Experts of a small language model.
Size: 12 layers, width 192, vocabulary 16384.
Below are experts of layer 4 (counted from 0) of a mixture-of-experts language model. Rows are named router (the router's row for the expert), up (a neuron's input weights, with its number), down (a neuron's output weights, with its number) and show model dimensions 96-191. Each number is 128 + 24 x the weight over its row's rms, rounded and kept within 0 to 255. Numbers have three digits each.
Before each expert's rows: a language model's description of what the expert responds to; "comes before" lists some tokens at least twice as common just after its tokens as in all text. This comes from a sample of Wikipedia text that the model never trained on. Tokens count by the router's weight.

# expert 27
Infobox field labels
comes before: ":", "-", "\n", " of", " /", " by"
router:138105139106105141124121097104111118084112125133100130116145120128111118106086155130152102110144173147105144108185099190132142114108153150152139096143122122165115107139130128095110106149158104145155091127155128119142148125122133142105124144115140100102115168093107126093118152122142083111
up0:140087139156086114116120106145094105101110144141131119157179112082138122103142114140112119144142130124130127074128175066090095102158100134111122133174132132152101121161114144136124117158172142150144136104141101113154143126123107123163193102163115156121112130106116142128157123129154152155
down0:117138158139141047172134087160097099123108153127134104105122093125141099146131127115135133149130157137128130122149134121175129124118091123115140149096155127136120149133112133122083115094133111118125153139126136150099138137100160155103198144127131127178130128152082134108143106136180119162
up1:157159115113087122144114096116139118120139103114123113126121098131153162142116158124093159125102131168147150102097120183120077121092147072113153120126134136098098116168184117136126064182135153176138114122139142098174105113168096144126117100125110111140138133153118131132111111168129133178
down1:122136097133103199135153178122153176136139101095095125090125118194131128138078156146146135135118135124133141133141085133084111133124104082147092157140130103151131078126151130128104166050180143104147098132145099138124147087173090145110144085099139123088129151150108163114120117130093162110
up2:085145140134086111131161131159144120116130154161161115135138127100164150126105167108124115110111161129111164150123088120124092135149133156119180100127117160130114090138125126124138097140125142136132110118144131088129142147089149145110102103115121113137067099104150158115115152151136153128
down2:153148092092133167109134125124138110142143091109134106153115149130120139123107170142133155127154162170111116110129120092106141178161132123101130124124149161130148136178111115082100068120114143116131118155107115159123151111116089153136108158156133151109156152127130078146099120117100129120
up3:154118079154151155129137096114139130111149091170142109095127110105105155152125150114109099107150153122108149123096096155155134126175119122115130165118142155132128171146160136124142153140106145161111099122143108141141126090150136112123125152156104148107068142130087096126128131166146121128
down3:101144101115149139103113147096137108108086121123072132110082118123117167149108110099123147111125156114148159150149113097131090138146102122117136142094150130149132161152114128138128137111104097111156146100114113127102089111139095113132104147090108156165089104131182100111136129124111156113
up4:095128124110110084158130095129106110143121152141127099131124130167129072147141138126126128104094098112127139095124109156144119154120157123118125165118129182164141134103142138130120103170112122128097084111168153162141123103131125114134162146095096060140106111122131147180117108133144111157
down4:122145154103126151113099165142135103097159116150127110179079170111129142124058140124163123166133083124120121126119200101124120096117105124164155135106128114151103109130107158160090138119145124152144080117151127136099137177106074104133100157084113115133076147129153157124119112126143074112
up5:068111147125140144142146077091099122166107138151137148105136139135098115163124133123106133097106170112123124131111137134117100115062152136123129140103145146136155136085070160110122145120110176113124123128145104142128132155133147127131117119095128108142138154131151129132147091132156116131
down5:156162118130150083108127128121146125122115073122109096163120155115120106121135164133156106109141136073139108139075162063137158116147152158162156101115138107098111135165116129143138159068132152166116115103134125123138141148080119121144145138151112105097152113117172157123123125055150153118
up6:128091157124101154171117081123140137181100111100133142160118130136107125161106157123108134134147128103119142136136119135106108137101127132140093146162177104133108103181156141136122113150128133166134142140129097144088169114154152101161131142089114120133125126125140103135122123118111111114
down6:111136138128096153112102113117116142152150133120147136158137122129158144134101123093140121103149128120083133099100084129127153179076161095156124118129103128161095141082107135109129132163138110155132123139161101130124141112103151124160133159133084124130133171155133111134123117123134116111
up7:114168093168149152146133132116183085126136133105149155184138105099138099147126143112132117161097102144152147152135188138107146087081175133132100110105129131120134147097152107122123136129098152151098103111150164088067127150102145087110142125135141150160141123098108089102112130110155097119
down7:172164131135111116094117118117126159136124122134110126101138135160161164113164162095172138144101122135172104147108110133129140167143117156161162184114122088140167133113154124116135109117098101115121163129130154125153104134156076125123106106120121119102124108113210152116127082140105106151
up8:105136173178152139147131093101159101151097153128126143106104127118166124129094136114180155137143097156103109165129141137092134112148181100172105142194114104133099127114161132133136152175095089131160133123115129081104132142089121133153113126116084164156165143155116167129121125170089147110
down8:135155099076086112113088115115095131124100133125055090121135167118145139131127142110200102128107096148109084150146145125161111101120198173098126100124185142137127133153128118113105121106094123160135136116130117120124164133160121125159120165087147122099157164114136143146129117150133122135
up9:118096139127101142135131099110142109124151178127109122141113144087096120086151112146129111117144144101114115073132143175096092077132119152144136128145111158139130160183142134121128128107113141146092081129144129137108116129120164134115140107114086127117140123140119122133088123134100118120
down9:103171096111147114091147141137147099164124121143070111119108133099154101093142167122128161111155137142164108112115150144152140114111143169127144116085091157149107128130116106105113119137100139117122182108158139123116130128153118086167140119158155164128134145098113157072116082103121155112

# expert 5
Infobox and section structure
comes before: "-", ":", "\n", "|", "=", "See"
router:125132112122083122133130128095091137111124098146128154089122144128128110114132113124162125127104130143149101055150130183137117115122150098149132070091141122119151135095119173105132101134129123102165142129112158125137131149106116091147129135113104135105131177176079106082130110153120095169
up0:091119169118129110131144131119160145124157143136117137083127130102152161129127120126108086118092101119139096106137148216105128091112154026131124142113152088114124092140125081127119167130094119180125105132118135081107156120113119141152115099113114170130116135102121135123117118132126148133
down0:083156120154132133166108139166126108139085123161112137110112117103101165109124130084160114121122114136146081122147168128130111159114120118152126069091140135133127097153145138125145149087130117136146178111137136115120137095116097142173110171087189159093164114156055114111129118195118138133
up1:141131116108106134122128082120123101091139128097137153153143096103183088174096125100098156139133141153147135098102098136151132098108088126119157129145151155128123148144152113092112100147160132131088091126165137187133132122124149110113153140096076122190147151161108153139138099148066132120
down1:136130154138145099103137158098161099149099119135099097146133154118123097134112102146123137123144144146190171146114107112120072149107152169129140142124157152195134171140124135122113114100136130135146112157109107146127155155113131151106136111151149129106127126138109074128135139107148105116
up2:125111121125142096179143132107116126126119133139130108116127092108146117123161114080128161095160168131120139076121161144103096119087117091156153111106129158109108168128166108105134136123098139103130106126133124101152131115131102145124094138109165095132114145134111108055102141116098111098
down2:084128138130120168125086184113135114158114130103140122140114127127175106161139185164078094117111124088132108122114108139120121119134109079143091108110099125158143165158134130141092162097164149134093125115089120134115082113086133136120142151132133131113128154143145121154150124109120144141
up3:116117164104158103134107135120150143136114139142129112100095147106186106147156099095147123140196059140116162143105138101128161096098125116119110159131109121091162112163166067149137128137111119129146148146133171157105124122119168109135148125142119119133164140111126128178114108116120196108
down3:144156086152127119093130138116147108134111129123165117118175174137108107126092101141138094130136177127098164135080121115126133138135153151094130129155108152145121155115154130157081126126111134142142115135103134114090124173095107126116150161116150147118117129109093083187127126114100103126
up4:089148145098156113165133119153100151139110116149135151121110117158129126132124129087155125121116104075163145105159118196124105068095129114082077136117152156144120115087167114141130134066126149167164156117126121076126133121132127156143126124084084085129115163155123136172095125125104116139
down4:105154134129126129138153121115113106128114186158136147143133113146140146130094143097103114192093142131102114122126121130117106122128138081137134153127077129153132123108153103136105130116126101109109157128126142110123141085118094126135110167126149140133129120184108131104121141149157111136
up5:115122165114098139134096121100126091097131151127115101130100126058138135105137135139170125100147117152085123159139116165139090139083164123109110109134100120125114141153144158156085109112136126192154105128120130124105112124108120108127134112090111135126102187118103116133138124167145150154
down5:134128128098109121104132118156116126092151093119097129166126132123124142144112139134116135107091147122091094155100093138104120116154155062119119100119129090090122130141120101105111088134093144100169092088118152137133083164106098149146150134155157139099102149151145102152130139141126099110
up6:145151147084132142139132093120090152147101157132064097129140141151122121124167096113102149097076162144089118159138137162117155107140103159106132128152155123148174195094148146159114104116089114138078104105166143157111150112180142156115155115153105129143140115077166101113089099134124133116
down6:129144133085122117130116164133125154103163100117141154144125113196150109125172109122125149146147131115092142095145136141123140126110110169142153123124117136101096117104117149102115146114148110118124113172135128110121173132127083146151122156104104121109144142094090126099142126115089122156
up7:123085096128101119146139117103165116143154115170117129142159154122127128158114112105141121139126110156146126149084152119132136091146171108155142187105136151121155146110135161133136127137086148095169131102125105128140145132117148172141100102123113113108121122128161140117133098153130141180
down7:138108117097124139123104137124112158163121112155161106096126098114115166118155107148167121119087138163121164131177096150129109109145141158169167114140133102162132147129104134133173132174136113083128126144126126117135138123079112111145156087117092127113118096174105117131126104058106127129
up8:148144144124115112117145059126132098146094149146131115086106119120123112128128128119110140135121127142056156094129162124089082146172145114146132135086111143130129142144155079184141149116165136119136139096158094140154122087097135116158133137123098119143066150161093150117126114070110179133
down8:114101098173107165138157105148143109151082122093125114124128098133090116143126123146120153171157153125088118168152133141099174153078143143130104112133148148123175094112122153157136155173138123119102125119123130098152077105123139116101135132146170127151127147125152139138124126090139180093
up9:079085101099097099128137096164179086141109102135145120127103155111095105097115168160116174140127114103141121117134157131118116117130181096151151150119111135096145149147129173111113145148101139135141114089122109080146159118150098119080125102134127108095150195137140140129131133106159138124
down9:158117133109124143091130159136110125110129150124158066135195131119076118161137139113149130115107098129103159088134119099112126117118125144136132109108124119102128131127128144150137126159098154135098132091155145121118132160097139129100095143111127103104099075207147097146108159100131109091

# expert 14
Month names in dates
comes before: " ", "|", " JPL", " Haleakala", "frac", " after"
router:151140117146143131072125112135134113125157101132110138125107148123149155115116094188112142161145169157129127086089116091126094110153167085149116103142136107165136101107142174120115143155162118100155163152136097137124158128156144101145131116095123126140086083124160143138111120151123169114
up0:147159181133190138123124132105088184124124161110126111105118116104167086118097114158128135145108114100088125080143135156122119100109147100137124161159115132108124157153116083101108136158096121115120115143144069148115126111105106100169158120141100128095152136146065090069152125119128169105
down0:170094134124106152079116124114133150149080111114125139140115161103109112129101133162115163123131161133136132142160104140142128168116105133128168094121131128118145141120139105116141170111130097115064147179157169154095141084151130155145120108131144170081139133104166147125113123121099175107
up1:138106080100139139126120148114129128114122133093112082104150102143137134147102096121093122132102159133119097129110137122086151124093132141111102156138154156111140127164164133104095107142144099115126128136112094079116107155134103123132162121127120092118101091150153160086111096156108137084
down1:188139120138097120090140144125147124149150167125111103139168133147080204138142142123137188119125096178168120152129157076141151137151139136135170107129113119152092133109138132140167093144114097110100134085134159119123119122161161119100108138139125136120145162116157131095143124134166137111
up2:126143115136125116095137140151123121146116165118121135144122154119129100119187124155074167136154134129156105132119159135149084117133127085133119089173130108133144146157100087148125132127136136132147147110106066131129134131110105109190150118095131079098077117140117123132183155118118119146
down2:137136157104123143144127117157126132135078115166116178138132144120125170144103135177136091135110145097109134149125101107116154188130116124088161134093133145112136123106133148136106136126134105095126155183120133127185084119108130166135154151124141127115149133120136137121145156088176129160
up3:109143187126095115140156075152091102133095142131112107128122103154151152138101117144130144153107127108121162110131150123171123119104171097132141129154191120129179134096111158163113114156089117166144140093126126140134162155124121093147147129080115120102142111137107122120113075115122105124
down3:134138102155124141146104133193165101151093118128064115131136119150119173114100144130125107157119125114105196131121173125094143156067146151096114127133177100129127119095132154115120145186140117108138166121143118098155159147117133168120145126087139120103149146120144143149156130108086144132
up4:145107145121139140140117101115152111123127110141135098159146104128092144118101136096089110143135149139081127087149134161125095107096155099135124104131140143155107128108150140138131115151155158121176110134090136126100154164160079122139144121097111136107100156144103093086130134151113131121
down4:090150134111146123063096151152127099110116137099104113133107119088063156166084120187127128137089179149150106071143152135103102103109123157172163109132119123148180111150128122151150146135158114123111133110160124144147136105157121152103181109159098137145180092141144153137131132105142130085
up5:103086123127115132119129126104139085139165144121177131113134113139155121105105123132085130140124141093073140098125140174119092139134143121103124099146129161148134116147141152128127158139136132140178137118107078132098130155153145139124181113045112118080105167133136111114101091160125151111
down5:093125108109131145136133095090155109125161079126118088160143068155106152118114155108148155113113129153127121131157137122123110115152134106146144066091094140132155133192116104103110129133144135119170171111148086112176102133152121142150118104109143136134142133111143155091151116104127130078
up6:144070141115144130103099147091127111132119146118113157157133115086151100107112090119088112105133114117101126117095143145129141130094144100118119125171129130165120155134167161092167110127145129128108096127101122102130145150122116144131150130095109095135142120151159106108092114148127140173
down6:138113122111091112139127130115151127083155098132134127131133110131066154124135125177140141104118115133115126159139137124114110112140174154108114101131104118141150104167102112115118115153088126086134095111139135144134124106147123143150128159151144173118092103069137070105159152161149116128
up7:080130117122119111131112122156144127150100133102119094138109114137122085122157165134116130117126081151103118105150110162133097132133111140150169170149132135124147169126115102145190122143089150148120156089117099140194114117122102103152147120159119156115122113156128134147185102122161178100
down7:110117133172184112129086139162124109139186114120162120171096118085111121148155130114122121127150176121129130123144114115149136118109152109137081122162109147142126106169125090125168141123116115100127097118154129099116117106118106079162114143124159180129119152112041110144127106121169120124
up8:099091135154128095153106132150177114139143133100139120154089149116119112142108129147093100128160146068096111101149143154128136130156131109161133161111110115135160150106120159133142158109120142093135138128120098139094121140125092139111126106106130089116131186135163138100095113100159122128
down8:105081139140121111072102119139159076127134153124110135094086128119075122159117138136155137068132112165166110121116147126110169146108149120128110086167177083104135160150110083139131111166176150131113088100131141141130139114195112124121127103116112155106138124155148135136141142105106128151
up9:101109083103108118117119108146188094125057114113124178178122109075108110122174160108124111099133149131151096132140098157121131134136143131162115137111110113159130136147158125142109121109163110123099110116114128151135151144154098106150130116143159092153109139081152132128081108118140141158
down9:146128138141129092140116148128121157116167170115172107103147124138129118133151160148131092107125126136126145122112112121095088150119127137126130151110137127114087163141090102117142134117096099114112126131105165112094109134085143164150131096088164175156117133160091116126130111120139142115